python train.py --n_layer=13 --d_model=128 --n_experts=128 --experts_per_token=2 --d_expert=96 --d_shared_expert=0 --activation="swiglu" --moe_layers=[1, 3, 5, 7, 9, 11] --router_score="softmax" --normalize_top_k=true --routed_scale=1.5 --balance_loss=0.00951 --balance_bias=false --router_z_loss=0.0001 --init_std_router=0.0165 --lr_router=0.000641 --n_head=8 --n_kv_head=1 --head_dim=32 --vocab_size=8192 --norm="rmsnorm" --norm_place="pre" --norm_eps=1e-05 --positions="rope" --rope_base=10000.0 --rope_fraction=1.0 --qk_norm=true --attn_scale=0.177 --tie_embeddings=false --parallel_block=false --init="uniform" --init_std_qkv=0.0699 --init_std_o=0.0 --init_std_up=0.0699 --init_std_down=0.0 --optimizer="adamw" --lr=0.00331 --lr_mult_up=0.789 --beta1=0.9 --beta2=0.98 --lr_head=0.01 --warmup_steps=398 --schedule="wsd" --decay_fraction=0.608 --decay_shape="linear" --final_lr_fraction=0.0 --batch_tokens=[65536, 131072, 196608] --seq_len=256 --doc_mask=true --z_loss=1e-05 --train_tokens=385200000 --steps=3033 --dataset="wikipedia_en"
Below are experts of layer 9 (counted from 0) of a mixture-of-experts language model. Rows are named router (the router's row for the expert), gate (a neuron's input weights, with its number), up (a neuron's input weights, with its number) and show model dimensions 0-63. Each number is 128 + 24 x the weight over its row's rms, rounded and kept within 0 to 255. Numbers have three digits each.
After each expert's rows: "comes after" lists some tokens at least twice as common just before its tokens as in all text; "gets" lists some tokens that make up at least twice as much of what it gets as of all text. This comes from a sample of Wikipedia text that the model never trained on. Tokens count by the router's weight.

# expert 97
router:129154016125129136144102155090130098137117133147119145122147132125119133146150143106139112118131150108132135094149121111135121145095090094137161151114097137143156141137160145150137154100123177
gate0:122154129090134118088095118104102110162106117104114145168149120185122128136130115122107115101144103178169171110123106109143090172112114146159094194126121117146099133116104121146135144098127147
up0:147096130131091121112148182123179162103160163111149159121136154136168114114107156163143154148125132152118109114132118157112160121093142070129141161125119138120108098149097083137135143133115156
gate1:128071132137111141125116158102160152136107117137115110150134090124113136145114130097121153120122109133123155083096105137084113135154132095151148170152114093093190139092116133166082131135149129
up1:099124132097154122125122084126101137107151112133110153100124158183180146132118115103141098082134142180176121160096125136132138150130094141121120147112108107126125127144129139113169124109103144
comes after: " ", "–", "1", " (", ".", "2"
gets: "1", "2", "3", "0", "4", "5"

# expert 5
router:118127093140121116131087121100155103141113062141125139099160146134143105128105109117119131121103157125138123144158117123127098173126141096155126143136058133151135117152148126156105138080091134
gate0:167111142127150113131084129101151150128097097110134138118096130145145131140113129111131143112157127149111133096092094116096106129128101145098137115122157140152126111111120132137125168111136152
up0:108131120144151118135112119092133136160127132129156141131104137116094125127114130080145135091139111114121135129116130090114113115139131133061096127081144133143145120120140164137135142153173135
gate1:093141134128130149191170117115123189143095091136135115132139149140123120126125106144088102113112146135111159131083086093148145123147122104129104150109118089088131122143173111112142114132167127
up1:123138141146158132162149121114121168157115083147120139178135145116081163110154153108091140130109107134141146152129079089133168142161138114098097146132124131117167133159174160126153100134116118
comes after: "s", ".", " University", "ed", " member", " part"
gets: " in", " of", " on", " at", " In", " from"

# expert 59
router:102139105124090164127115129117135089134093150132147128140099162157139110129152102098101154119109168093134130136148130118112142116120104082109148154115097153161157129131138126176083156110123117
gate0:130126129174148128219122119143135068135087117157129176094098125135107135135156133106173139118163139130100136102129116146135170152124130132122138112115114111130127116153127138151146119150140136
up0:109140106102142143070142149097141168150167112118144115126125130115132146113150124171149077101137107106129098174140145083113094114140110164132109117152141096164176110132110107118097156130140100
gate1:135094115135092164129080140157102125158109150082167128153169125128139131123107137147127095076085109145161110118159091073132138116110114102095156124152119140085184134130133121109135162116125134
up1:104094120130134160138064101185116123141119125096139125131161142131108128111137145129110083084071103123140111117164098111116122092127134087113151112163117110077176110122137139137151150104145128
comes after: "\n", " ", "==", " ==", ").", "==="
gets: "\n", " \"", "s", " pro", "†", "'"

# expert 91
router:149167103126075167147089164105127132158126080139099159107137140120151099127169122087123144130119136118111119137104162135141093135077111111139128141114117154143161151114156125170116106112106123
gate0:121125110140127186137102125110126123110105109131124164165126144124139115090154116162115151119119112095158099137136139135164151106091111073124148105097144109178130147132175133141155114114137111
up0:124161146127140091141160107119086114148116158117126093078115154095174140135079119111122146139130148155144114109131112118090115123129133119115126135154140131076125105172137111095124147118108147
gate1:146112139155097113139089171118121146122120126106136152150110135102145106114153134100127102135104136108100082140113148141147136134103139119116105102093137196127154126130190131122144149100122141
up1:119124142129151147102134125100127111089149118155139122156117124128052164139113162188124070125159100175155135117133141091082126144092168118120128123118139104167134142100092148102131088163144157
comes after: ".", "s", " \"", " S", ";", " on"
gets: "w", " W", " H", ".", " and", " bar"

# expert 15
router:123113101156128146129131152079132104117153111100123150105129169103143112137137127100115103140094135121145148153152130146110091119111118103124120147131111123159157120130175158170123110111139153
gate0:137136100101103100141098122064105096121108110119136123129123156165104134064120079145114154122106101126137135108150123086098106102111151094139176104114117115125151124103147120145123162145113139
up0:106132134111134143146118087143128084109109100116092132138136133116144159105146146163169112125094122136150122115117169120087118145130159132151132133155135150122178120124106101159123124135115166
gate1:137130128136114123150102143142109104082090160089119161105107113133153131078147145123109139145083114105112137134118156127077074155140125157156104104130105125168152127082119137137160134120138127
up1:125126123163145115106120091151167146129119152142122122106132111136095151150127149105158083111143134162140089133085113106193089136138127162115089120129136125153131121141129127116108118078160101
comes after: "-", " |", ":", " \"", "|", " by"
gets: " Le", " Ro", " La", " Lo", " Li", " De"

# expert 126
router:084148096145118131122077185134127095138108103125101165154127134122111101139118095116087121120112107110136108080145148141108094136132105100142126151128097117146140151137194156169126096104073150
gate0:093128079162097141113083125148129133150130097144096173146127129191181127147136109085088119118122108078138132089111172119117097130122118099134132112129124149115162145145152124154141127140070088
up0:140078119133087127163078138145104127153123110127099104130126159160130158117162120132113126151163115131141130124133087129117158122131106148129103110138128143098144065129166089136091146133156122
gate1:099115111127121155161135153135134109176145127155124141116115153167083103112126173125078143132149109101158133074127144111119123104113118115129128124144123144110116127132138173166151105125119144
up1:084134107157107118112127154163093115128134156154155136093097114134126112116158178102081159106129112136152120128117123123141132144127100145121119106153112134092136133175151164119151091159118155
comes after: ".", " =", " of", ").", " ==", " People"
gets: "\n", " the", "'", "The", " =", "the"

# expert 112
router:115126094153148151105090162125129096101111095167124147114093153137146093161133122116103132135125155089185112111158140087128135140127100093149110136140098097151123181136141130144102162117106148
gate0:082125096151108132140100120135140128121141155153146118122130149129140115160086163161123119133157156094124123153148122080137096093143100134126129109110068101151135161089088131143137133122138124
up0:099162147108119136069122115097108123119140133130156151162128161106132104081083115111076174090147102130159162165083131154116148111103120125138121115119151131140122071110156133085099095138121133
gate1:144100143079078126141129134116136107120166128085112136147144144107129106096102133170119133125131071158059160145105164139159110178118152153119156134114132175115117138139129098122141100100115095
up1:102112114092109148133162108152118127146162113126202109171164116113086166108124094124136116105109093173136113125117092132124140076138142139102135119143152155129138112135165129110103170143077143
comes after: " is", " as", " of", " in", ",", " and"
gets: " an", " a", " con", " An", " the", " is"

# expert 124
router:124122073148110141105090140121128125160118128111142152112128143149120132114135115156086123136068129120124125104130124144112124167081115120137149124109077119144137176150150142161134118081113152
gate0:106117134147104114123105135111144115098155131200126088104154176150122107119137130116154149140083172125136166122140133140085100120091125100112175078106142153098150131114129161119110145111113118
up0:142099130148135155105121134131130129119126121174100136122138159099107109158152165122155124153175157137122109114124165173167091132131135148118128115141112124114154167118091153126177126139134145
gate1:125137165120081152148135117091145107131151118088164142161127134118098102153102111145127100095117129117103104142139096168141164168105148135139147163126136105122102167128110103157074091071109158
up1:103148151133141157122163146129063124130102107129138131098142097161176131146157111099106166135103124117163111104132141063081104111133112111150118134127145131168142115113146177125132185133114116
comes after: " |", ";", "N", " /", "|", " May"
gets: " ", " −", " $", " +", " £", "‍–‍"

# expert 81
router:116140082156143155157101168103108124170088152098126135122143154093123104151136107105126127117092150102139149126132124126088118117086108091169150121124111133143116144152183121193121139090109127
gate0:069090131113102118118069089103168127130134119114104153130136133115140116132136143125124116086153150145118091133136129148152135098109123148142168147109126110096130152154121113127127141108158142
up0:106094110082142136151107114114160121103112132138124128124163107143131131126095165098132126122077151158154161119128116125131125107092118138124148146147162101084127142136094114107127101132140157
gate1:134120130113123147148131161158133145103128119133173156088104144170106163118161129181155088126148190142121138074161112115092101134126125091097123120134144130104136144112106107170119148124127140
up1:150114141165143154106120139180118112116147136136160131160130153142108114102106132131118100111101116091173129119113097137125113088137156151104164109150156132117144125136165179154157158153123127
comes after: "\n", " Year", " Team", " Title", " Votes", " Candidate"
gets: "|", "-", " |", ";", " •", "Personal"

# expert 71
router:118112043147081133108121159097132102146125121136135150146096162135131114140124116127125102118128137129102122135144118129123118165102092114148156172135100153146138137144149136142116134092123147
gate0:094128129154116118130142137115158132185112071164169116122147147121121143120119135105127125097093109109126144102108109142136118104092119091129121146118105104175140147147151095144163141137133182
up0:142170141117123141103123088143119097066159157117095171148122103145069105160160146101114142131136156137150134161141153138118106088121140111141109113115144154110145142140107145141122107121103131
gate1:134130152103097155127138133101136140149187131083118140150122127152122086108117122137131178081102117145104120145108146108127137125112118099145101156150143134143129147148124101154110152100106103
up1:162138131133132169101084152094128109140122128170134109144164165115109125109144145134111150111123115133150138131113112092130119104148101077166166060155151138126151103127117147136108135128134143
comes after: " ", "1", "2", " (", "3", "4"
gets: "1", "3", "2", "4", "5", "6"

# expert 113
router:099137111134107161161085140116101124160116151147129127110139137117140110155135134131135120118099116113133135130141129147147105147105122104127152139123069140172122197153134160145114110076116139
gate0:145111136119120140116137184091188136119138133132081141082176107112113105128114130118087154089104107128121123128109127127120113124102093123138083103146111121166103158145119169101137131078144121
up0:161155131108142139135107143161145155073127131155102121113230138103126124118148153113113132105081142118159157112121111120131106101130142124121150079153089167120146136134125137111138145118138119
gate1:106142135137098155163134090150113123117097123117133109119152154160127096118148103105147098150128151148093076154182152112140119120085120128146163129149100159138136088144139135141157147131156133
up1:104136154108083144165120132131123148126101117114149137106126141131128068143193146112139129124149137157072108147153142153159151116118123133112108135172131140133146082095107168157151118137144154
comes after: "s", "3", "5", "4", "6", "7"
gets: ".", ").", "\".", ".\"", "==", " =="

# expert 14
router:140125058155124121148101138093107062144105082127130161086155151123127139115100117094100123092130135103124126101141117103090115156106121118130164146131055153129140135157190160121143157097124140
gate0:094101126138151124106096151150117109152134105140119154138130104161116110142133105080135086128105131134170101122151122156161113104142131145124111087130114121144160123182140141142093114137099175
up0:142121103124080120128135123146130093149097109118142167134156080112144095142139145133125131152116106122138094174170117160157170158113086086123144127131133111140131115133145097125111139147152122
gate1:137130138116122135153078146121113113135133108092148141152136119144105142130074155109119140115137089145130121134139093129129102147122126093121158083164057151107150128151126116119167132174140124
up1:120129136108113131131114086152119093140145118154140127108122122161138114127086142159142155098125091123097126179131102156178136143152126102141149137145104134117133114098084181136127141119078127
comes after: "9", "0", " ", "1", "2", "8"
gets: "2", "1", "0", "9", "7", "8"

# expert 35
router:126134104147086141104069123110143095113134172128121128110109175118121104114110134132072104109137119110112173134179149098146104180115107119180138100136119113142172119138153133125141130123116116
gate0:158114109127098119139129139173124152105087097119200116057131151144136119150137147129108114153144112167163134152174130131103138101122155145150111173124126135139133090170177101146126111145127130
up0:148123128137093117084113132109117133125111106108145160162141118216098134047117130126105098106142122147162157071147082140122115148145143128106104106098113169132139117124169091103147144149127123
gate1:129107151083156103119091150129114102112073184150149118164136144090120134131117103095129132119124107131141121106120094139122136130125099146114096122086099117085118117120154141134099151138131141
up1:152097119126105124132138122130101131155149056112129133109120101140167145123133136150155137152115143131149100164147158105106104151121142098113133120137148120134061131172128114164121095097111160
comes after: " as", " is", " with", ",", " in", " was"
gets: " a", " A", "A", " This", " per", "a"

# expert 19
router:126128107135155138141134112079103117150138164146133146140113152106155118105129120124083107109083108124110138137168096108097129156094152129097114124117106104133158122146168141124095136099122119
gate0:091180074146161159108150089117076124110155140133081118157117128119130164117142147081128122102168125085151114127116115123108116147160139127141149145150080126144104138110148116138107132133124120
up0:171113105159133123130143141131150173125128121126117125123131112152117137159175120147147101168125123097129061125144144111152096058130125133139073115104150097172127113126140121141137153092157128
gate1:135082118144111128111123126163104109091134124149092177142132147157122127062120159143157100114116119176111107122158089153126141158157143110127097142107128140143156125107187146128140138130121123
up1:130147123109138111139147152131133112144145126146095134108090163149151139103126133098123117095089139127134102103113111138143102144151105118173092111160126104143139121137143111160104158164154135
comes after: "2", " Succeed", " the", " Preced", "4", "7"
gets: "–", " U", " Ra", " T", " Ha", " Ta"

# expert 1
router:115135105116117162098098137095123076188089084160155121080127143106140096125113115111113138126089135137140118101151120106116092173071120103122106163148127141155101138143140147159117117106103133
gate0:109092105153172112124139102121117123176112142142113101135120103125077138164129131140167082136153149138088125118139131125161114163079132086118139172120086120108140098164117115128122086130108149
up0:120176134123132139149120146103151113130141126183149140153182112077144145104159144093129131132117155150146089094137139135150085096135128134128145060113167117147108136152135128147112167147155141
gate1:126133136146157129128152141149144128125073108105161110102184143084133139145097145123159109142119136175154152159130138094165140099130100129128091115086126094100139143150122150129092140130067144
up1:125136111150125159134131156094147141146087121106153104092128122072118151164103144130128157164118140136147122171126107130145126066095132139124110123100127146110152136165154126121078114106144112
comes after: ",", "s", " known", "ed", " such", " served"
gets: " as", " that", " of", " As", " to", " became"

# expert 89
router:104148117154102148143116172094122065147130128137113183123134116095156082136119117110077141101092144144142128095161141118125126160118108104132142159102098149174138151138158122149105160074096170
gate0:092152131099156169128102141082109118150129137114128149109150153122123099088151148077130123107121098126155132101146171160127092155119183143136094111125109140154155129126137102154177184145111145
up0:108135115135083112107151123092132141192147139153185098112119128151110142121126146126156094187104149139142129154152118076104101171117131114195146096119118090118112116116137130126081090103175121
gate1:142163130128132117164133149115118096153107129133110122143108137141106125134092092135080144111119101118119085119173109123134105178109148132138087205126109130144140094131145152167090126129108139
up1:123124123160112121140164109122159145056125144120128156154123154137102125131138147124117111138145098104091116138152110116126173144121139083140141152168121121150119103135119146119164139126117164
comes after: "\n", "s", "ation", " ===", " Unknown", " such"
gets: ".", " of", "-", " |", "\n", " –"

# expert 8
router:093170096141103127148075175118120082138145087118130121103151174110144133100107096131106129096084126109139107124117132117116144141078124092131138159102093147144129128135157142161096127116117131
gate0:110142110152173100109113120124108085109180135100095144145108140126139150144116115138096125112143144114143119134120115077116148176087152080108133115105180158158132194145113149125130107107147137
up0:094125125151156122078141098156127116141140141094072149142139163078135142119125081106084127095090131152159157166079129133150121183091104127126151072133134141132134142139101147178125091110116065
gate1:126109106133170159108069129119134097117148133138129129153124132140091140114130107133137118116134135089148165112144082129113056152098129119126145164128104117173144145117112164134145106140088125
up1:118169124118151143101079136114150137139145086129152108130182160114128094125144099198138129160113147108127114203098134094137109117095141129120147167112159097109136124115106131150093089129114134
comes after: " the", " a", " The", "The", " new", " television"
gets: " film", " album", " series", " station", " game", " school"

# expert 52
router:087159087161108190091105131088092101149122105106141106121130144119141082111102121098109144116125137095127099108142140084092121122085122101151173149128095134138141157150129126138092131108091139
gate0:129115124122079152127120129125115102108115199100116107084118138122179090128122118152134139085118161123145112146151133174146140096103157154142102101117139123111106154140125120135136147122079124
up0:152128126131141153154114125122146125087145151159125109137094113157163148120101143141181122114109175118140118171143090144125179124081174149157099117103141108148121135114142130148162126119135119
gate1:175100118108146124112137144149140110144154122127144144142132089110102110097159080090134116061130101129116132121124122137155173097165156138108094120143115157151121157138133147143106187142089139
up1:138156126073153111131134127138139118098166120147172127159116136129136089095118130115140082071119124115149154128083109132147140107161150162111112111129121151102123153132157132151138203162136116
comes after: " in", " In", "1", "In", "0", "7"
gets: "ly", " later", " also", " then", " well", " time"

# expert 76
router:112124130147122160127110155110128086143103100123119161134146153109141097140141107112072109107090134112121154075177122118106139181095106100159155151122125138148149165130178154163095129099083145
gate0:104170118116139158118095162098176090150108120121145096123131116122141131150141084136124159123075130138139107105123126119141095140120119096120120163155160128141142119106170148159106173117087148
up0:097132134131153152118143118179127145132136120132133143112112142133138090140141150158090099082163151123087097110138158143044096138098112132088137169118124138127114131105130127125107154097144131
gate1:131128121102129139111067193076128095091157122141107155142117159099114121133137124127114120134116107140138129136140119132150098150117120059119174121118076132168151142115132166153143168150139118
up1:179149132047100115118125121102149112169149117125133168087172141119149146099092096104094140094154129140132151189114151163159125109152151104155130113159115165120074082100163135134104120097142114
comes after: " |", "^{", " a", " May", " /", " December"
gets: " ", " hand", " been", " as", " being", "er"

# expert 58
router:120128076142126153115139144118135092140073109140091163135134102106126122135137118112076108114109138150143127108137129074122139154128118106152161118115100155180114122150175147188079094102088121
gate0:124121109119164101170125124096136100144145084103156153113100143129119124118122091146136079140141106090128124131168133083113102153128108132115133116149106145133140137122155123149137130120151106
up0:131126138180134120167127158119105144183137090128144126109112124121147136125123122122120081109128100120116140116143150104092153141144091166152071155163099140143119097145143161125110124122106120
gate1:119141119141076117138112178102085110126129154114132137081124124157126115121140136074108135130121171121135166121129096130100121128101164137144159137137123130147113159125147150109127118122097117
up1:109131105142121120118143156100100108109117146185088174104140124168135115211122157104107112119077171118138145129155119104134134117143155072151144116133132105121120133123092153124124092161094141
comes after: " the", " |", "|", " a", " The", " River"
gets: "\n", " out", " head", " south", " back", " north"

# expert 118
router:111129028128115138143102169086115066137151094115132148129109108113157098142140124121128118110140119083123136108135136121133137180076081106145140149160086124133141141133150156149130153099144148
gate0:158075148137089129143094158107164130121130108110131137156087122146092133148111119131146098122135109122107116126128134134137129183109097156110176104125143136087154141125107149139120161120129168
up0:109102130110086118128125176162131154116170161109148100159109108099089110125083079156135116114144133090108111119117142119146141179140128140148110157134116126116083147085098103128101139068149120
gate1:170120150117137146101128131124145081140119070107152134148112141117201117102107146062120170147144134124139112174109126142135148092113167090181171171138116116169159173157125146119131099126108173
up1:110145125158114128171113097144092156130107125140114144092149092128085153138148129168101112155127113174127156125144123144081100163102120098116125073116157150103107080100125122109135126122100138
comes after: " ", "1", " (", ".", " $", ","
gets: "1", "2", "0", "3", "5", "4"

# expert 16
router:105164078157106165105111138103124104165107125115097141117146096107172113095128130106110177110065124091169141106141149136125144167090156106154127141100092087156124142128156119179105152053118164
gate0:060174116157107151144140121096128138127143136166108133132123143156133112111098126165127134114114118114114112124109138133119121104116097114155159159131145124143133137132145189109148123106108114
up0:133121143143177114099160118153096146164112126106121159109114133169131090132132172177138137096112104107124113156105176128139128160139138134139127155091134106134136133132127134087115116096147155
gate1:089086126199080151098157136135115099149094158123118172138135151140130105164118121095151135145082102131054073138124123134121152134090131134099209117117115122126134124141108129089180128127115139
up1:120168159155060107113148168107153127138095101175141128131117131118086156110158107112130139126138142131123134116134146137123120107105128150167156113111145122138145111093121167160118092147082122
comes after: "\n", " No", "″", " (", "°", " on"
gets: " ", "N", " |", "|", " number", " /"

# expert 106
router:081132100171136136143115157108146059113115111163145141101116126119150104145137090101119122152124119156112131132148147112113159152113107098170139145105095140139150127165148107130096097084107147
gate0:082109121148160124114113107089130067127114127156132156169106103140154123105118088117112164126091142143105085113136138096112127113116092137160126098097140119136090145139124179124092156119086200
up0:142157112134167157099155155082097087140105126154169146132109131127192165121161117121101133112128090163158108128107134145147150094112103128086123119109154143146134159139143160104106152177093134
gate1:092141140087111116101100141085106159098149132139170071123141103141130096149143152108097131134136108121153165122128171150136104162126140117139176147069132126147097176129116106127086144092093154
up1:097119119173145108109124079159153134091104149113116163146127160156158127104093090138134112137102115120173159145134115145102106107160134113160123119186115130124152128157159116086147122143151171
comes after: " ", "1", "–", "2", "3", "4"
gets: "1", "0", "2", "3", "4", "5"

# expert 63
router:075129096151107143112106157123136129109082136106125144138108148107149123090127132130067135111109113140139133117121171110116115150119107106117088132131132139158088120152152169179119145116141127
gate0:148105124123156123159121190170111059099142174148147146188109110123127058115152139119143133126116099131121137079175120132150118117141094072108130099142130127098110131116115095172151123125123122
up0:134095130106123119121135133154102161135145146132154147118107155167159134125137100114128199091119137128119122074179160106108107116146115094112141122124135163130136087081087131104088164127103159
gate1:084109138128112187114118129151154133156123156127131142098161139106119118137127126152121097119161130156134167136102091161110134113128125124113119167109133095124113173120157179164095168139144114
up1:116157117109126158121117158139088160111097104130129097152107119154068120131162120149099137179117133118086139114093118113159105144155113141103137128163119123120121122139134127100119137118102139
comes after: " ", "-", " \"", " (", ":", "ox"
gets: " E", " I", " O", "e", " co", " Co"

# expert 120
router:075155043143123173116119139120130099156139126145136136142107155101120115122097128105104141125079121078132158121137133119110109133111128116145131122122067163139149153165172136161096137092128130
gate0:095121134081175140099155094130146138135168134106130116131101169133108123126110112157089124081122116134173163117121121119088165120143131130106131148125096128071143154154150068128106152148145133
up0:120148145121118110139129133155140106159128108067127153177102172173143172108089114134108116140137158142135133142115140100135136121123130145156111147124107187096116156177127117120126094096115128
gate1:162138116171157187121131123158085114137142134074175129143107138133129111132115158129108120146111145123133123153144152105127128128180149086132095154157094138130160160118147183098129122137127196
up1:146114106163076155109098114159115122130168120151163114143116162135097137118183130146129120124118149129126122127151149157100133149130132063156110130154075122132170165098111095102100120127124167
comes after: " in", ",", " ", " May", " October", " March"
gets: " ", "1", "2", "9", " October", " April"

# expert 72
router:136116097131112165154101167073118105149146075118160139092149142102131126122115101101129140116099140094112140105143164113105135154122101071168168126131099128152145154111163136179121105118086146
gate0:127156119100120115072113135143112142108134140104093135122154146153141121133157131111123190143122129144165146108110155118105130135142117128204151121087129147119087100096143150148117121135130137
up0:109122101135133102138145114140124113137125144186147136131095108053138118124145115138104094142152124116126134103099129137095113123123085144120108153114106101106126094161079123126162137099087127
gate1:091125109201141120139130123118107106106121141084109107107125126097089098106104096140156096128115064138133155155067137180095100138148159124141166122097102108123130095145094128066133126101141128
up1:143151139151110091144166130090154143154161102117121148151169152104123101099125091132155077123127094127111130145122123124118130110148162090147159091142104109144138080126126089120100107098103125
comes after: " the", " his", " a", " their", " of", "al"
gets: "ation", " life", "s", "ity", "ion", " death"

# expert 21
router:097162082116099168120069101109093088140140063138129128084155110109136103102112139121116131130105153111144134115131151115094092160095107129141166166140077142119135132149136115133106153119110106
gate0:077127099158159172097144132133119165136115126107112154111098130150140125139197140120131114125136100126146156137134099089095112106160094082116129129136116092132116107118142085117123111090132173
up0:100112113125085107087120107119147115145129130162173127171099129082160119138143084093133135131143142128080147127112168136160153141132121151122113149133129149125141136106131147141076134145140132
gate1:124096093116149133123112134123165134113115136088101151134157153171122135144136112099097125170116180121103106157142161096102123121134138146079110155141101164164110133120152139160101181114126107
up1:111126104103115143149119098161125151172140110088129101096152147129123128138133114129117166153113129139096132106158171145158091108109143129122151156125142176095135107112135170080088156150141156
comes after: "1", "9", "0", "8", "2", "7"
gets: "2", "0", "5", "8", "6", "4"

# expert 56
router:123153057110131155130112150128112065119146114137133138113142124101166057122106108129105181113101125086132155111136127145107157180107116107137162137096099114125130138128152131136139098079120121
gate0:114097114112174201093130167129160086141106133098114136135090083168125149148182113117102159121112106096109125125099148136125139132109082127104146141134112108117117177138124118136088115140140193
up0:120151139142104127121101121166136150112076105112145121135113149101122110083097090124125134177124119115143160126120144156169132098144164117116168105102183123132105119102161086127151139143118117
gate1:124123109148141112147089132142108148153146119126097157153133121165111143116127136147144152075101140108097043109122156130112093163134147108125140145129168111124142131137139105145114122092132141
up1:121111129132142148093109119132156132126092101138102135114116141131086135156124083079108099154141142169156169195161130112150114116120120137119116109135106130136108120132157109108107144149100130
comes after: "0", " ", "9", "1", "8", "2"
gets: "1", "2", "0", "9", "8", "7"

# expert 83
router:129101109102106167125095160123095116133113089139140094134087101114117115129095119138125098127156114095142131109133120149101111149098137083152147150137118144170126138112150123150120153093069156
gate0:100116136086133078131128165141116106125136137130143106139137112127160090128140087120103137125107126143137195121068146144122099135097149076135174171141118122102088135130132115114127129131114098
up0:157142142124177095140113122122130155116139130144122140123170144135145164134121173126167114143117102121110120160135128137105164128158092145145063130066136174144154113124124122095097117138120143
gate1:084138096115131128159110184145135129107138147140131136114123133165088152118143149158153107132119164092122132105161114138107116155131091114119138129100120105080157134110124151149078095064148129
up1:082154116119192111145151134076140142141121162127105148116135099103096107113127123100145156129078139152093097126112145094125161145146107138139100110116129095141130089158169149142116151147129124
comes after: ",", ".", " due", " Dur", " end", " time"
gets: " after", " of", " during", " before", " when", " where"

# expert 85
router:122118079154132144141101126104142059141108155119125156123117121134138116166144151159092117138114150117103136123171114122115124116095113070146144159115063135121158149094142155137138137147104100
gate0:130166140096113125142134142144067131145161137156173122147147143146124091145136134099121111103118098142148156089073131141158105123141122114114153116109109109138180115120107121166151122129148138
up0:149101145109149119122156105160115132121123105104109119131099155141148119083087106135157171109155129160137093120134159129142117152114096156101121116165152127147091137152155106158113151139131182
gate1:134113105173125123140129141148095073157140127093161141117145134117137125146167107120093131106117085126121095126167135146112154122070134092155109156114116162127164134127136137130121092118108102
up1:150097117099128145068146131113107113110116120109112124139107145142116123132114131125145108192134154107146136164135203123158122121138173164168110148185139148143104154134122137139135131162136152
comes after: " |", "---|---|---|---|", "|---|---|---|", "|---|---|", " chronology", "----"
gets: "\n", "==", " ==", "===", " ===", " Notes"

# expert 42
router:104129100165113161120113148098153097128101115117115168123107148138161103178131079141107132085099149111150130112158158117104127165092121065146136167107096130167138138137176129162114123090085148
gate0:135143126111174149149112140124043061168165107107121104101130108114137120150177097158123155141112168098153105124129125142141105138125090121104157147157117134151118167148155159133098118103114166
up0:147152093139117146118127127171122108191112160123106118139174146123151151094099159124179108112111094115133128119142150140105153095147141151135154132095103140107139155155141104130137097114117096
gate1:117173132136143154202126136107129121118140131109141149102122087116129122138138160123102064114124126120150140105163175134112106132118097084087131129125110158146111129113109100175155128131115119
up1:123147123151140139115104133127150114087086133117130126103108121114125105109138174180109116100110109118139120109121115104102153121112103110098164119148103153125155091112134122188134155131132153
comes after: " |", " ", " in", " (", "|", "In"
gets: " ", "1", " in", " was", " the", " In"